config.yaml
n_layer: 8
d_model: 192
n_experts: 256
experts_per_token: 8
activation: "squared_relu"
normalize_top_k: true
routed_scale: 1.0
balance_loss: 0.00081
n_groups: 4
lr_router: 0.000913
norm: "rmsnorm"
norm_eps: 1e-06
beta1: 0.95
batch_tokens: [32768, 65536, 131072]
Below are experts of layer 4 (counted from 0) of a mixture-of-experts language model. Rows are named router (the router's row for the expert) and show model dimensions 0-191. Each number is 128 + 24 x the weight over its row's rms, rounded and kept within 0 to 255. Numbers have three digits each.
Before each expert's rows: a language model's description of what the expert responds to. This comes from a sample of Wikipedia text that the model never trained on.

# expert 39
It responds to: Digits and number pieces in years, prices and table figures, plus "New" in place names like New York, New Zealand, Papua New Guinea.
router:124128140130135126104136122151104127106118119137116139125104136128113086122112092137140137162136133203163102138150127114159114177150127099118129119155139131106124092157151096100132115169086143183159115132111115167110189120119147098138110111141107108121183150137092134131137152113105107140140172176100153117125120140103115131090059143127129117165141100169133115155160114163123158157057169128147123192086108138145134140154148114124136152121110122111086139128146126137152140127131136143145137109115161087141134114121144161125117149106140155107131110115118092115085096102111087104

# expert 16
It responds to: Word-final pieces of place and personal names, such as -ville, -chester, -shire, -ington, "igh" in Neighbour, and words like Beach, State.
router:125118106096147166054116121151117178111158105158119127107124177109111127075119105098133147143117130167135103106130154173118116138138124136122111090122121092140103116156122086130140117202086155156156108131103105161121142141105132102108176081114071114104159149117121159121149140132116107139144153136124125092144086117131120133119115149117125130117134116147106156130138131135121130167127137109153081149131092132138118148152166129075128138120112130135116147106121116112112150119143144194132128108160125129161127123143129155125117126112154178093197115103101120105085093104125093111

# expert 25
It responds to: Dashes, pipes and other separators between numbers in year ranges, scores and sports statistics tables, such as 1995–1997 and 9–9.
router:072148119108153115109128072170148134099153144137121094106116139074126124133129126112133123140160140129137112069144128144154148163135179104136141083129145129134145084127105142120157113169100102168132091127101128176116154087129139112134138125131124136118155173115138156111128138103078089157116129123131121134119124101105111105091115135085151165145124085145087126152160093143118169134102121094137114129100121130153123167147164110113146154128124119122109143124127120114119146113131148176117154127129166135123135120122111140123075130099136162067124111106059077110134097113095095138

# expert 3
It responds to: Byte pieces of non-Latin or accented text, such as Thai, Vietnamese diacritics, Chinese and Japanese, plus degree and minute signs in coordinates.
router:094149131133148124106132059209145110079153137148117124116114170089158063119118093132140149136150186148124107077162149132166136134115136124121149124130155110147137119136103096102170135177106125158136105145111088164104149137129133105139136121131152156115131130103101154096144136115093132138126142121120160114140109154076121113138097095109152123124128120124084126146132109158110135151095137098153116132103078161154105136149140107105130145137125116107106130109149061117127151114152157136108115118129136103120128104104130157081110117110153144114150102079094090088108132118111127114

# expert 59
It responds to: Opening consonant-cluster pieces of everyday nouns and verbs after a or the, such as pl-atoon, car park, sp-rain, t-ile.
router:126125141114168186098149119143123154113155095149099114100125141105152094110089126104128108137125118137164141132136119158162113153154138098100118119143153104100141117150129140102123104136103130147127124134101090117116163085107169132123125138160128115118140154096092132102155178121115121122149171131096161112121125132122104137107085126121180161157166091151119139147131118103120122165086141134145114117122102139165154144138154113074119171066174097117082129113149094116138143141153155127128137125170129134118124095137176117102115164093147155104130095121122120128087060084110111118

# expert 22
It responds to: Articles a, an, the and another opening a noun phrase after verbs, prepositions or commas, e.g. "is a small", "an important role".
router:125141125122156126086144106143122132125167104142123095133124148083131096129114092109137108128154123124148083101131175156132093134165126115088135096137155114114098150168122106134168122150092140164148108138128124147098150114134134120173149096149151111138155145111099136098135156106138065162129155111126161131143118152124123055082110125119185116149155109128102143129157125118100141153096124128151080139124098165154138121123155109095133130110145097110122154137149135128144131103155202165095150138156131088151152110078133144096100137092163149094132103124104108131129116104095127134

# expert 24
It responds to: Final pieces that complete Indian and other non-English names or places, often before a comma or line break, such as Samband-ar, Anirudd-h, Mumbai.
router:135131157108141146120113098177138138103179083128097098132110134110121132072117101070137134128124142136154118126153185126185123141155145111107146120156130122137131095172140116126152103186079156149144126134104114155119124131131127082150108121107123117107118152120125137103136134127106118151157123111101125121134087125111128098124117124124132121176159063153111148124144086099116140165107149132143065155115109116140154102158184103127164120093132127103115133082160103115135164108145141154084134106131144146142116103128128164110103176128141147116171126085130103102134111121124096094

# expert 34
It responds to: Heading and infobox field words at line starts, such as Population, Tournament statistics, Personal, Date, College career, politician, Minister.
router:134134144103124170101198113129131145146108089151099114158119137116131101102149133141121109132128155154114068123129158144181121143181143103128128092131121125129122115122149129120131121151097149141136111123111118138117161139072127109134144126192098158103144115097096186088131157120084113148144138159085138102114117159100095110098114114122142124150154083138111164161113090110104136179129161124117074149108139145171114134159152126113128181099139107129085123101145125145089152116141123130113151133116142134137162094121127138128116163128130175123181105103095110131118144117132107106

# expert 42
It responds to: List dashes, table pipes and heading marks right after a line break, opening infobox lines or table rows, such as - Coach.
router:117141118143180099122118113166127115134137109136110112120108170093123099100083097122125112141117135164131122097163138126124073173142179084077140112131170090139106117134148125124151099148120131139123098180116115156116142115094154074138149133135141160099136138094113168108148137108125097175136136152114177110153120113117103132086114123114126132169141123146112135130159120170114145172129172108152115157122121154137111157124140077128150168126137084117113142096146126132133140144139155125105165139145135138144119096134125163110101164106134136111153121088085129131087097094129066109

# expert 7
It responds to: Field labels and line-start dashes in infoboxes and taxoboxes, such as Species, Date, IUPAC name, Height, Added to NRHP.
router:121162101090118114101141117154110140118136113132105077133126135123135111123108076086136131152120150141146111083127147152159137179178139105117147120073153107125128104143146105104148118156105110164133132134136080121139123091105129093136154087183122149126156138122113162114154167116109089133140132170116146079108134137100135103092138146129131120113161117131137132129135098117114184112124171111148138125069087133173119134172136142109119147140134118115092157145137081141122141068160170130113151121138168159121158127110163170097120167145135124113165094124091133142128121111122110119

# expert 58
It responds to: Byte pieces of Japanese, Chinese, Thai, Bengali and other non-Latin characters, plus prime marks and blank table cells before numbers.
router:084163153096117150124149115159130130123137118138085116117091149084133103117095079108147106147157128145165096110141161143174106135129169107119153098128118083147134105124099093078100157156122150180160111154121111155100138106119120116108103135143137120126160121131083175097147133116139128147118148107116134101146128138128094120104082107110132125127146095158078143143144099140116134131070156117141132145099103138150111129143149106086124152116170095114089134111162085107125155121164147130113127145120134101130135131088138139129108157092142135069150117078095105113103124140093104097

# expert 50
It responds to: Single digits and numbers in sports scores, year ranges and table cells, such as 4–6, 3–0, 1976–77, and |---| table rows.
router:108150129123119165114145115125121107096144096175110097099105135108136123082107142076147164128121176159094077104157120155144112156136166114127118106124140075119133118125127125110159114137106118143139117151068085148101176152143151082163128104154110141080173129115096140108159140085110086128144098141117134132164123094109107119112116117103127173185122080148130134179146099119071127121129112092120119171101115132144139148140132107132145134124152128134107160080131116140115155118116157145135154160135150119127142122139120146106087149113149134128163121131110112086105137097117098119

# expert 62
It responds to: Line-opening marks in wiki tables and titles: the | starting a table row and the = starting a page or section title.
router:103137112122142123125133093129151112128131115147116116140091135124126125136100103109134117159114180137137096102125146169160097186119140089083115102109146118110116088139157126119114132144112108136155122169124104131097156075117191109131110121126089139107134155074090166078136129123087127177137125128108157114122110109114087062084102111120146148145134112131127162125127117149114144157124154106124084116125107122143104146168187113104124138114159123084112137097113112122148177114143143178121147128166149090134143119126167123110104157111125137111137097103072108126107118140106134115

# expert 43
It responds to: Words in fixed phrases and reporting verbs, such as order in "in order to", terms, so, said, stated, tells.
router:097147119089120113127126117140122150116152098157084108095099123104124118138098132117136157133142140138129122108157128133135088153125134117111119112093136122107070122138137101135168093146117134187149116143130103139134137104140174114156102105166128137076144151114148174128140113104137093151112126139090160109121091128119092077140112120100139126141136118120103144121119124121109148177111133086118109201134113150122155146168162114129148155100176111130116138118180135096127138113142144171116114113123120094118171112135157131059095137122128170098146127134059124069120137118120105111

# expert 32
It responds to: Nouns for offices, ranks and relatives, such as President, King, Director, father, son, wife, composer, often before "of".
router:111131162103126162110157092142141150095121140133112114100109133118143117100096144109134165136125129159129100136119148185135114127172159120110117107093178122153111088110147119110133107143092148140133107134071122170096154126114164108110141110164114148124141128106143143117152127112118101162148139126110138104136123158102140102117085128105129121163173111163118165118139116120088137133118155117126077143081121144142111142144130085107130146132153091113098121103113094129118179081147171140080166099109143129159135089140135142086122165102137145087144098088104102091113114146080099104

# expert 21
It responds to: Area and density units like km and /km before superscripts, coordinate primes, the piece "overs" of oversee, and verbs like led, based, held.
router:137129133102139132147123121141175134111164129122095134096126146098166090120130131131126130172130144146115107119151130138139091140143135107112137145114124111154109112167147082127134133121089106138143108134125127136128145103078164124123116109187103133139131169092117154105146144114114123147132158151116165137119107140122108119100108133089137125137167102177075160165144099135120159142125154079155107114135073130161107149138139092104171137100165068103074177092193100105124150147145155143092144119117136110148134099129163158097104127098162143134128145111097121137142114132075115128

# expert 14
It responds to: Common content words, mostly verbs and abstract nouns after articles or "to", such as accept, change, pay, approach, runners(-up), mand(ated).
router:128142152094147171106134088156157163090136096125088121095094139131130106131099112127133135149139157164118085105139118137170087150144138101132149107082112074098101118116136096133154125156105109163159105140127110138073138132147143102149124117190120163098140161096137147111153144113101135144114140138089150112132129128134129115127114121101136134116147113148090112137137092110134146142113123099143130134074090157154135145158118137128142154117168077127107162075141065145125143105137161157135160133158167117126141089129128122079088128082141128106120130100123085108109114120105103107

# expert 61
It responds to: Syllable pieces of romanized Asian names and places, and Thai or Chinese script bytes, such as -eng, -ang, -un, Hong.
router:136172168145139113098133072161149136090150146146111111147102137099129097101119091100116159147138162144142102087124151105170118127121155122123149102124155101134105137139124110123140099163091132164132122134120101193117123133125138092138133115118147120099142179124101134111159122120105122161130126135109118144124102147118126072130128106110156088152123103114093125141140119147128133138077153078165110132112099154135128150147147085106145122133123104128123132093161073112128173147118141153120113108167164103129124091120151137091110148099125153077183115077099114080098136099131126093

# expert 1
It responds to: Descriptive adjectives and adjective endings right after a, the, or of, such as new, large, original, local, mutual.
router:112133141104126135074183109137147109095142097145105104123111150119126129125127097114155126139129150155138085089169188126123124145155137098113128113111130079132137127155137098133146122121096140172142115155133115166085156129127117098141140106148129144098135119123116131112133140102120106178138155172085164086122105141127094097059112129140147117134141101145132148130161116104118142145121135105114092176118086139148132123138127127113161161106162107119112163140136114144124121125169144158107195120160134084114169094090135136070099122107147150117132118110094094105108121099085097126

# expert 2
It responds to: Opening pieces of rare words, digits and numbers after spaces, parentheses or table bars, as in ery(thromycin), uter(us), 20, 6,136.
router:088156110136160113083124113137148130147156137148108103126111166078151132098105122133167186133133156135118123072112169142148106179109151107108139120110171143118110127154110103143135122145125125144131082150080127153108136117125176128141120113136118122092178119101132119138143125103162098163094105110100163132119117117091071102128122094103164099133155115147124156136153110146137158145124148111142098167108120115117130182154141106095142139092156096106122150119118102113104134114165126165102126117128127103089145136095123134070124143128133173113134094115104069101101140125119114101

# expert 18
It responds to: Word pieces inside South Asian, East Asian and Arabic personal names, such as Kaw-ah-ara, Bh-ag-yaraj, Va-ish-naw.
router:120183142121162129113140093195158168140160128157125120128146142106160102123126082113177129145139138127132098098129154112127133138119136119111152100139152104125094108149128115119146130153067135137152118116078092168128130126131119114146126102109137146103150167123107126125173162127103108148118133112128145146121110135098131096123134079124188118141144108125072157129121115169106135122087132106186124129137097159152144126146153108130140130124123123142121155100161098109098184140134120166096132118166152120136149094090121150109120163126146157100185114070122128112111139090130125081

# expert 11
It responds to: Main verbs and verb pieces after subjects, to, or and in plot and event narration, such as make, take, killed, protect.
router:119132141107138145139117116128148164100192120146081112087127103098170103096137120129130149146140154165137107098176142137118113137128159121111127120122128064123073127170146116126142139140096154156162131158105113142110150122114115081147102092177125133112167119118121165118139138106149115162124143156091119137132099113117134105130099108099133131139129125149100135121132102128094184134113129119143139137094070154137138132125152091094189164095173105148096180114131111095114158129133155162100137095139140115149180116121100148111109122120128147124145120114067136103108120112095115118

# expert 33
It responds to: Mid-word Latinate stems inside longer words, such as vent, ject, cept, act, vision, often before endings like -ed, -ation.
router:107128149099122160137134116121152137098149100146096083117078154153140107117106126120124134140135155122149127099137134148120154118175146099119160109136135117126120137154131070116134105158115142148169145119133105165094159127122146093170093141194148127126139142111101140092133142131132102131134168143092125073115066133153100086099111128102132123149154135124130157183168073140104161130126162110133104169107122157165124138167124103130175138127136109142113140079174109110120123135134155160120180127105152124171126109119162131101131125132125175119143115127122117097120119159106102088

# expert 20
It responds to: Adjectives and stems right after "the" or "a", often taking a suffix, such as new, national, major, special(izes), weak(ness), sole(ly).
router:105157139116157143094168124153147139067130116148100102118105156101131101115105125142163135154122147142151099123153198133122103141147139125125126088121135075130140123142143105111130107120097151147151117141135123141117157105138132101122124096137121143085125135089112145114118153115126091178141157155071150138142129148146100114084085114113140100132139083140092135119166132103111153136113147101142083154105083129139121128149149118148140187091124129105102169129104108120113130130174143173109172129143135090140124081101124133086105133081154146119140131106109129115099081113092085139

# expert 17
It responds to: Spaces and digit pieces in tables, stat lists and years, plus mid-word pieces of brand or title names, such as Nintendo, 20, Cricinfo.
router:098171135148114122100109111143105161136123119152120091093092158135100085129145121084141167150167154127106136121139143137135118154153118103109154120103161087129125145121154069115127128119136137173150105160110098157132155128123133118139121115139159152112149123119132152106157134092135103139112137176115124124104109130090081079112096124080147127161120136148130143131166100123119132133070148132135136138089134135159107151167134116107136139121126114088101158134122126149102134118188167116110166118139158072130147134103173189093129147133158182122134089096126081104123127116118110122

# expert 36
It responds to: Words like part, one, each, total, number, so after as or a, typically followed by of, such as as part of.
router:113153114099151146114121130189119171103141116153112082103127126112157127147112114145132141156157140115119123135156129142145110136116135128117124122119134086124100109142139110119150095151098137163151081161124088144112173085122180100126120120182110106108127121103092157128136137080097114163091176113084160116127126119139138091090108120114149128124142113153122146125164119107090157155109144096164105166124122178122126130168157115080141114112152102115108155106156142124151134096134152154117131128160168135145196082134150143091104136091152137125144143127078117106154107126116102139

# expert 44
It responds to: Prepositions after verbs and participles, mostly "in", also at, for, during, within, as in born in Detroit, located in.
router:120131129109167123127130106168150123105141082174124101104112135107114105089101112127157127134113184129166090105123150193163144141122168116111123101141140107124110135144126092114153148154101164145156129140124133153119152078091123102141127108170108155090145164112143155097154161129101099127122155132126131147146134145115117118121123098105137129139148087141109133159147096147120165178114159106151101127140113144175149159127143105143150175070159134109122151113133104132120146152142161138127157116132120103170178135085124144134097163089124138100131104105092142082101125084146109133

# expert 5
It responds to: Word-final pieces of foreign proper names and place names, especially German and Slavic, such as -borg, -mann, -heim, -sburg, -ke.
router:144108098125128172107121109152104130127166112147097109121098141088144112110137123105157102133140142168134133121135163162184102165149123115123149105128156130156125082135112121113117071134081164151158129146121096141107171130093145075172109126139112110129124147144092124120156163139097102134160157127105135108148079113114134113132107102110158108145150105147122131166137106116109145152083153150137128144086098127131163129140162099104141121089117087128118174092119120100111149082137152167152137103126155099121124119107104156115089127103121150111161092101113116113133077144099084109

# expert 63
It responds to: Prepositions and words in death ages and census statistics, such as aged, age of, 18 and over, between, around.
router:116144109095157135131157097164133116136152088182110109089123119115112104102124115131123148136118161143106115114127134141151136165128156128113110121122137096096089118132134093135157139162085143154142082151148081148115147120098150139138143111160123096128183146143116139119164138119111115144127188144101149147109102150086123099113119136085129136139135086137109140143132105115101196152104142097131110141125097134143116125127166116094160159091142150078119177115178117087115178126129140143121142126097123129141174127079163161115086106126140142113143125126078099104143119155128097097

# expert 10
It responds to: Year-ending digits, directions (north, south), units (km, BCE), Chinese places and rulers, and abbreviations in football or results tables.
router:123139136096125122114125107166154164099157120143107125146090127112134101119114138079154126154135151172124092065135156138190114140149156100121110114115153091167131108140132132088147118151096127171139124143104078135130172106123146052123127079136144127116141134100119178106146142104112124162168135134112129122171125150085137092146101116093180107151155086157116145144135107143100140124097138114143109123129112126139117151137130106135137157120125139094091120109115083133149145146129155166118138121131163139119147077112138171120114141117159152124152116098115106068126135128113111093

# expert 30
It responds to: Past-tense and participle suffixes ending a verb split into pieces, such as ask-ed, amass-ed, demobil-ized, bask-ing.
router:137132130116131142110143109123144150117169110151101100076088101088139118108123108130144137136128197164128116124138141132121104150140166123091130111123132098105092125142135120133123126136105164164154115183096121163122133132110126111167110080167125129111160116134098137113135130100141128159142172148080120088147061136123130099097106066109136115124123107133124165136160105131111159137120149114129129141116088116148151125133135112137184132103111090145126145108163103137097150126148133161121175081135140088149149128126121152105114113118127184105139120097075100103129077124080112115

# expert 19
It responds to: Quantifiers and determiners such as every, per, each, for, median, especially in census sentences like "For every 100 females".
router:120160079096166140125118106163153126120131122162106093118112185119126117101134073118116159149139174118158108102120143142134117157120134128107150137104144115131111124132127104093127125156088146162180109163143139149120159093102134108123162113146131097144154137141070128121117154105090100193117185107109154149133102123109126103126120140109133110123160098141126140123125123124116179137106138139143101138110102162170112153140165129113171148055150105156087155124142107118119146105135154129116154151122128161110146139100158125078100140110181150114127147136102090109123120138127093107

# expert 6
It responds to: Pipe separators in number-heavy tables, especially football squad and statistics rows after a squad number or season count; also semicolons.
router:097132155130126122113114090155116115131144121163113073148098155115094096126132112123149130144121147144171104128145108174133115164134158097077119120103143079112085075135134075121147119169086129136159111153115094162099162106113146082128142140132137134121146128124135145107152130107142119165151115126122139125128102115108099073091106128099134141149141073163119136160161105143118156160102137104155099150118084132139140143158130129139112147113134101127117149087169141125125159115129149150112120141153117140139119121105166155082092137130119142072140138095089113107082100100134092088

# expert 45
It responds to: Cyrillic letters inside Russian or Bulgarian words, plus English verb stems or participles like sent, based, dep-, rel-, -ated.
router:089109145127157161108201087134125135113153122165098086128120123121160117090117099123170153141175160186151143122126158132143126128115137086134163122143186114143117106138139111122132144131097129140189114175122117142098143083126149121161113107188132158133148153101120137120126133108093121113135112125118144100123112089109114096115119146106136091149124112133116143140140119128148172155108141126144141143093090163120127158146128101162145139099149078137097141085171124069101159122173138138114140112132132146157151112120142158077113120129151132127148098102101123114130132116085117116

# expert 13
It responds to: General nouns heading a noun phrase after the, a, or a possessive, such as range, history, data, training, process.
router:121153152118161148088122096155108143118150130164100115110113132102154120098137143135153135165127146136133103112135145170124119154173116108132139103098125098104117091122133135112155104133126155159143123142108126124084147096133179115157127111185090148112133135107127140100119133090108108141141150120119166100106132148103105113102120125100136160144163103129119154140122105114107130141127146116138105177103098185139142124158126088099157149111136114109109116109143070131127157128134144165143171092149133118104209117152123133079097147138159215113133127118090122092147094106128104126

# expert 51
It responds to: Nouns for people and roles such as politician, director, son, player, and agent suffixes like -or in receptor, -ist, -er.
router:103156135120131152106142098129116126102114091165126116124106151124138115138109129103159117153113147172142102123132141182157120148167130102112126101109164125133133077117152126083137082157121186148146139161075100130122161115118130080145131102173154144095142158124153139112143175109109104129137173120120121113111118148107106135124075120102139124166145063145101147127136117110107128138105164129120088157083101131193118117169120116116110133120140089097103156102141111153108147120130182144123164135117143138119131094128135145083133119128112154127135100110116093105113070129110111110

# expert 28
It responds to: Prepositions like for, in, at, during, throughout following a verb or noun, e.g. "known for", "traveled throughout", "goals in total".
router:123138116111164117121121096165147120125144102167103100092107127106102095116108102137147125137123195130167087085119146165156142154143150120111111116139144115119099126150152117113142141149109126169156121128131125153122160106113126101131121130157142128090139124130132152103146138132090102138104164125110148144122117145120116104134111080098135138138155090144107122160124097130113166152123148109141097124150103126167147203124147088123136181059168108110121170113141113125103157142144153117107165103119136096160178124073138149122107149098145129081139112135085100079122120111138089122

# expert 15
It responds to: Quantifier words like all, any, except and the prefix multi, plus "All"-Star, "As of" dates and year digits in sports and tables.
router:118141138101121126110164121164114097126122108121105091114077154109125112118107105100165128138161181127127100111134140121137128126139154118093118091127129098107086099134139109109141141138123134152193080117110131148132136121115155128133138126169098112123164105096104189118139172120096105146110152130096147129119097102108104129098095125100116156131128124156145156143161119161128165146108133127150086182122115131143144177138150117104150139076169139121107171123155129069114138124125132130098122132137181153165176105089161118111116179110129160119155109131113123121144102091126098097

# expert 12
It responds to: Infobox field words in geography and taxonomy boxes, such as Location within, Scientific classification, More information, Personal details.
router:123124128104117143095126107145113139089176125131143119125117135112129122099120117123114130153147180168146085135102125146151114134174137106133152091134114069124155102121112101122134137149094144153151140142097110129114181139113134057150150092183128129096143134090137153108158169121083123131145156135131141141112104141120125109127109137100175166127154122144054153134127094105100137145126141111116115136109100163136131129183167084080152121117149099130091173114165096136128150097124127159145137145126162125117159139146161137127090162137127153126154112105108095107131102092102120137

# expert 57
It responds to: Short syllables starting proper names, often Romance, Romanian or Indian, such as La, Ma, Da, Gen, Ni, and lone vowel pieces.
router:105165110103132118137135095172132138132141126152129116101101116085125094112100102134127160178157140145166087069125130153143130151144126055112132098129145122118139126148119146117153122125110136138166095167049092127119144094128148106167124129134086147140125121127127121109130190133118115163133122138133162113173114127111153110114125116110151114137144109148104146163158102106089146134098145106165124132156102168194126156149133110126142132118159097130109150105123097100139131159131197137111125131148117131122130128091158197113100148091158141128150108115125107116129123105120124109

# expert 53
It responds to: Ordinal words and suffixes marking rank or sequence before nouns like round, place or century, such as first, third, 13th.
router:132121133115138153099156109120140146115144142151102128130080151126152112103086095090167148120164179158115090114172172134112112131130156123103138094131135111107113124138147104104160107154060151157129098128099115157123130109109135077127133098175108172135186117100132158114119183119112086163141134154074151119131120123104104101103093119111129131137122094168135144135184122128123140156095135137128112113162102131147139146123134104128128174119138096145111137104123110126130137090123148153098129128133125117157118082089157137107099142101138160123135101127068092115117122111104088117

# expert 46
It responds to: Space, en dash, minus, plus or caret tokens directly before digits in tables, scores and math, e.g. "0 – 0", "track 8", "Top 4".
router:090153128136149154133144108136130127103146109147127129122123137101131126095106127104144123119105168153125115094151143155129117142125142125100172083127139103149107100128123090104141121152109144184136088133075116156101188115139130120149173112145114134089128133121130165053185123111133100139135123130113126114116073109099126096075090075064134114140144123139111145115167068128113151146058138129138104121105121131147133133142130095120128161112157109146098153122142097109142161109144149146109148139132128139141155098086136130096097129122156175111153113108105124111118129120103098115

# expert 29
It responds to: Short syllable pieces inside foreign personal and place names (Asian, Icelandic, Spanish, Slavic), such as Rey-k-javík, He-k-la, La, Ka.
router:081172123127145126128150078169134151139153125159122110100144157104133102094111101123153174135148136139162125101149157138133101146132144074111126098127143124132137131182142111104160105137076114131165115124067106164104133113095110102155139122128121150108160134122108141129182188136109113176104141137135172136162135136085123083133140106110155106145127124151108150132146118154098139114083140082154130128141121172147133165163166094134144129105148108158116135120141133117116147162115136120105142139144146097132121115079126178121112169081141135102150103119109136118135138080150124141

# expert 49
It responds to: Middle and final word pieces of personal names and surnames, often foreign, such as Mar-ily-n, Jam-ies-on, Good-win, Jo-ach-im.
router:120151099132155152116143120150114141120155112134107098122122176130141121098095117104156145129119139148116099106126138135123097117149138120123132097105153097114081136159132095152171128155099169159153122124086106176110133141138120124170168090119108146081175142115127118108151150120119105181121154147111117144109095133119087080132116123121152125138137129125118141135145105148092132133117148083185111182102108167119143133156168103096132120120118121135124144116133087116066159142141148178107138102129145131135143124113116136131107161115137154109225143100112106108092117091120126094

# expert 48
It responds to: Nouns for time spans and dates after the, such as time, year, season, period, March; also pen. in football scorer lists.
router:142155125075111149092098077147120134158146127139092051130108121109121119123135135102177185119167167136135113135133146128155115144128125113102151108122143115120129114152136090110153099166127133154134112150133124155129135074143180101184109138145111144095154147093121132127146160101124083128125150134100116135132113136103112097115115109112127127121166103155117141121155109117112125159089122096147097172140110192133124155157131116164145138098132120154107125098184144109116138119133150131130159140137131146125125117141179157063105139115143156107133112131076125102093126149145093104

# expert 27
It responds to: Dashes, colons and semicolons that structure infobox and bullet lists, especially taxonomy lines like "- Clade: Eudicots" and "Phylum".
router:143144138113152140108141140145111125100117156147104130112094133094135106106104096127119133154161122137168139099165124126148103193182120081115138113128157107142111093159094153100134143144111103179143115156130117131128115133093130090142163089162131166113125149110151177085138144124156105177132139128138181114112130118100120081104110118120150115149157106145109121134142078125134155151120159097149103111127124130170134151144153088120175195132138108142103136081160119142128134110158140171128145104143146125137132153128141162138094161091141140117139112105121099124121089076122096108

# expert 0
It responds to: Word-initial pieces with l, r or consonant clusters, mostly capitalized name starts, such as Cl(ingan), Cl(iff), Sl, Cr, L.
router:120166124100135173135149099158113137103163113147126124119121150099118109103144084094161152180158154118150121153158105179140122153151169115104117107095131066139136109130149104126154152154118139129126108129101119127088180124120160111149120114131120150141131141102114154108160184113124078137134154131102139098111138098113111108134076119087177165161161139124109164157145120141098124125098165106131134116164112198114146152155141114087125132118165110129102158089114121113152138148116132130129139152132128104146128140126124150118130144101149142090148082118128100121117077087124107105

# expert 47
It responds to: Hyphen-plus-letter pieces starting the second half of hyphenated compounds, such as purplish-brown, large-bodied, slow-growing, plus dashes and slashes.
router:138140161091147138099149075156107097104126086148092128127114146110161112102109122117146129151143136153123113117102143167141126165124139117104130096119161115135126076153110116117126109137118140148150090188104141131118155103108142085131124128142158122139146163107102158087125165129145095130142157137122153108127092105112111141083105133110173163147168127151135148191171121110128154149088166115149135164096094148134130171159137119123117156099172125100108148098144121094152135140163152149084128137153179113126135129072123137102105148133155172123126112105111109127138101116112096096

# expert 41
It responds to: Opening pieces of longer, often technical words within prose sentences, such as d-imin-ishing, legisl-ators, proport-ionality, Deb-ris.
router:109149179119151150129143106147187147109139089159113131072135159139165124134097134124122144157138137151171137123159132123147113145126165073121145107108114126109113134173101094106122124116125120138141107141124131130117131094124136121143114136144131138113121148104123149119153156116107135123128142123080151107148110105133113104118106114113129116166172120172093150163156089117109142139116130090144141145104099158179108141175135095105201172125155068117091138089119110088140155140165146123123165135136135111131149093117166162067129130108135159094126095106112131111120141120078112113

# expert 8
It responds to: Mostly "the" right after prepositions like of, in, at, to, and also the prefix under- as in underlying, under-16.
router:135129138121143143113127125124151113121102097176134101125085146103153114098088080129154130139139148122107100103168158148117092123143142118124122121138148097118104123145124122097172092129076133164143100159133100152117145129121213105145133090155127123111199146114122154085158125128128125145127139139102164141137100175117124117129105088108136135146131111137107126145138099127097148142103139113138096166115099154148101159132141085107133177095159125141121163120159117116140155111157162157080165130158154128160129104085135177117113134108164149111141110130092089129129147128122086114

# expert 35
It responds to: Semicolons, pipes, colons and commas ending fields in infobox lists, navbox links and table rows, such as ); or Location:.
router:103137111135155139129167115135137117082158126154111107087115143111177105122131106131149125141150137152169111124174128133139106141153134114087139121124141089102096112134111094107127127158097108157185116147118080134121181113115121107135141095125138143077125130108118151106161144134125078192124135129130138109142119140122113078136119146103165149153137072170089131141164095138111157152117140095128074127122118135147148177157136096144165173134121121119124184074155093110130134118148160152139139105141138141140137113137099142099094128122140149109134112101114089129132110088101120090

# expert 37
It responds to: The word the or The, plus its, this and these, before nouns and at sentence or title starts, e.g. "The Hard Stuff".
router:138140149121158150119119123127152107111113095173148105119087178101166118105090085134154117167146141140107118111165157137126109144145134102107154114111135111115145119136107139101154117141068151148150125141129097138118155130128163119139147101138134131103161150098107154069149153104128128166147142141103180107155117149134122097103075104104137131146147111147128136140149100138118138151096142130148077167132113149154122148135161084111111164107157123114126150121133108120138132149171186146111159126163158084148114105113119183126094147127155161116143091105127099123123137111055095114

# expert 31
It responds to: Pipes and semicolons between cells of statistics tables, and dashes between birth and death dates or places in biographies.
router:084147101116172118117136090147156128109160114151122085106103143064125100100117130106139133130143116149172127114137131119137133165125166115106125091110150116123102089133119106115150134157101120155154109143109089159098159127098131121134160109127119146133132123104106131113182140117113099150143111112111137097143123102108108056070123128083143139143148094142109142143154071115103186173104105072127087126114092139140133171120150105140131162142136127105123158085149102121103150102160130151134116135115122151129123094120128127107095120136118132085166113114092102127124110105090094113

# expert 9
It responds to: Prepositions in running prose introducing place, time or membership, such as in, between, during, along, into.
router:099133149102143134121124114138117124134119077183095105126134134114155103109105106125153126157141191128115127145145155168168120128127167132114108113132131104096117113163115119114144143136116150135153117158119111143122146142087149093146123112125123110103165155112141150086155131110127096126142159120123150154107122133101126104108124124117144115135149080150068138156163102134118162178094145120134117145148106138158121152135146118094163149078160155102104183109149063133110159153126155151124152100116141108157175112103118139125108167092117158111124094119078090103123100108076090112

# expert 56
It responds to: Articles "the", "a" and "an" after verbs or prepositions, and the closing = with break ending article titles, as in = Jerry Taff =.
router:116142111118152130079117095130107118117128105152134124122121177079144101119101086114117127138142130140132115123121185163121106163156149099105146114152143137104113106165127111139179123151103126145139120152129120157093129133135155102191142110144141107110175139106114160087150174117102100173113134138140174111154124129126117073104114145127158150170123119147138129125167103098114158182121129119145116149135108158135121124125131092059135178121160103125117157113147119097137129110157189148130150124147129104164140116101140138111119168127165145109129092114086086100125134119090116139

# expert 4
It responds to: Commas, semicolons, dashes and pipes separating items in lists, references and tables, e.g. "Herrmann, P.", "P280, P", "(part),".
router:082127145126135124152128098182153137089177115151110117114118150092125086121117089137133115141154148166138102098166139174154119142167140083081123110135170095131138130131123132117146149155101137167153117167129105148123157098087136113151161103122138139072125130116117151131170140075126103189147129138129132121151131117131132093111092133102158113135119110147125155135140102169132130173115159100128118156127109134149135171139115109122157185133132102129086166100133098123134162086133164159139152117157132143155140120129135154116074144128148140116131122117112130135113089117086087099

# expert 54
It responds to: Single digits and number pieces in tables and dates, especially decimals in climate tables, such as 17.3, 4.1, 20-01.
router:145132116121131144088137101145118094121157131166121125119083129109144115096130142078150157125145158155133053118137138133156120153146157112128117125139132078148141122162152122132141140149098142137153107161130110132120189125099142109141109088125109143097168149118110157140137160077092082121125125117123140124159099145102142112130094131097151141170134103184141150146169088126120158141100137104137121151089112149140145159136132088137146148130188151113095131060153092131148141146135133130122176139141157137143136096112137145118128138117143132132196141105097117071095136119131111129

# expert 60
It responds to: Abstract nouns after the, his or their, often followed by of, such as performance, history, training, information, operations.
router:121160163105131152093137095139126160112182114195100114102095124092157106113136142127152135141130168144112104120139142147147134139173115116126125085129136059115127109123101134138143096134117146149142127146086116131122167117117147091139150126181087156120126120111144137106151160092121116155135139121117159126102118130116097134126090137109133169157171114127123131156129118118096115150130137108122123182101098156140134127173133086119142153103146126095114141109145087117104146124130150168132153109133126115118193097142145148091099144119164210099144120110087120096125093099112112124

# expert 23
It responds to: First pieces of longer Latinate words split by the tokenizer, such as rem-, rel-, Rep-, dep-, App-, often at headings or after the.
router:108132135091139120115182133136136130126116103135087130092107147117147148116093106152147149136160133133134111105146139135132124136131140085113135076132150121144106142134152112112145145114115128147131113161129138146097152095126186116137140124188142158127148142095095175107119154139114096112118128129064146116146117099127131121087123135108130125182135108161098149178121098122136175134098171118174130142100080142164124175154150133125165177123152097142062128102113092112129161123165162129120143120094175113160130100120164153079095165116137142125123110123122141114113126113102104124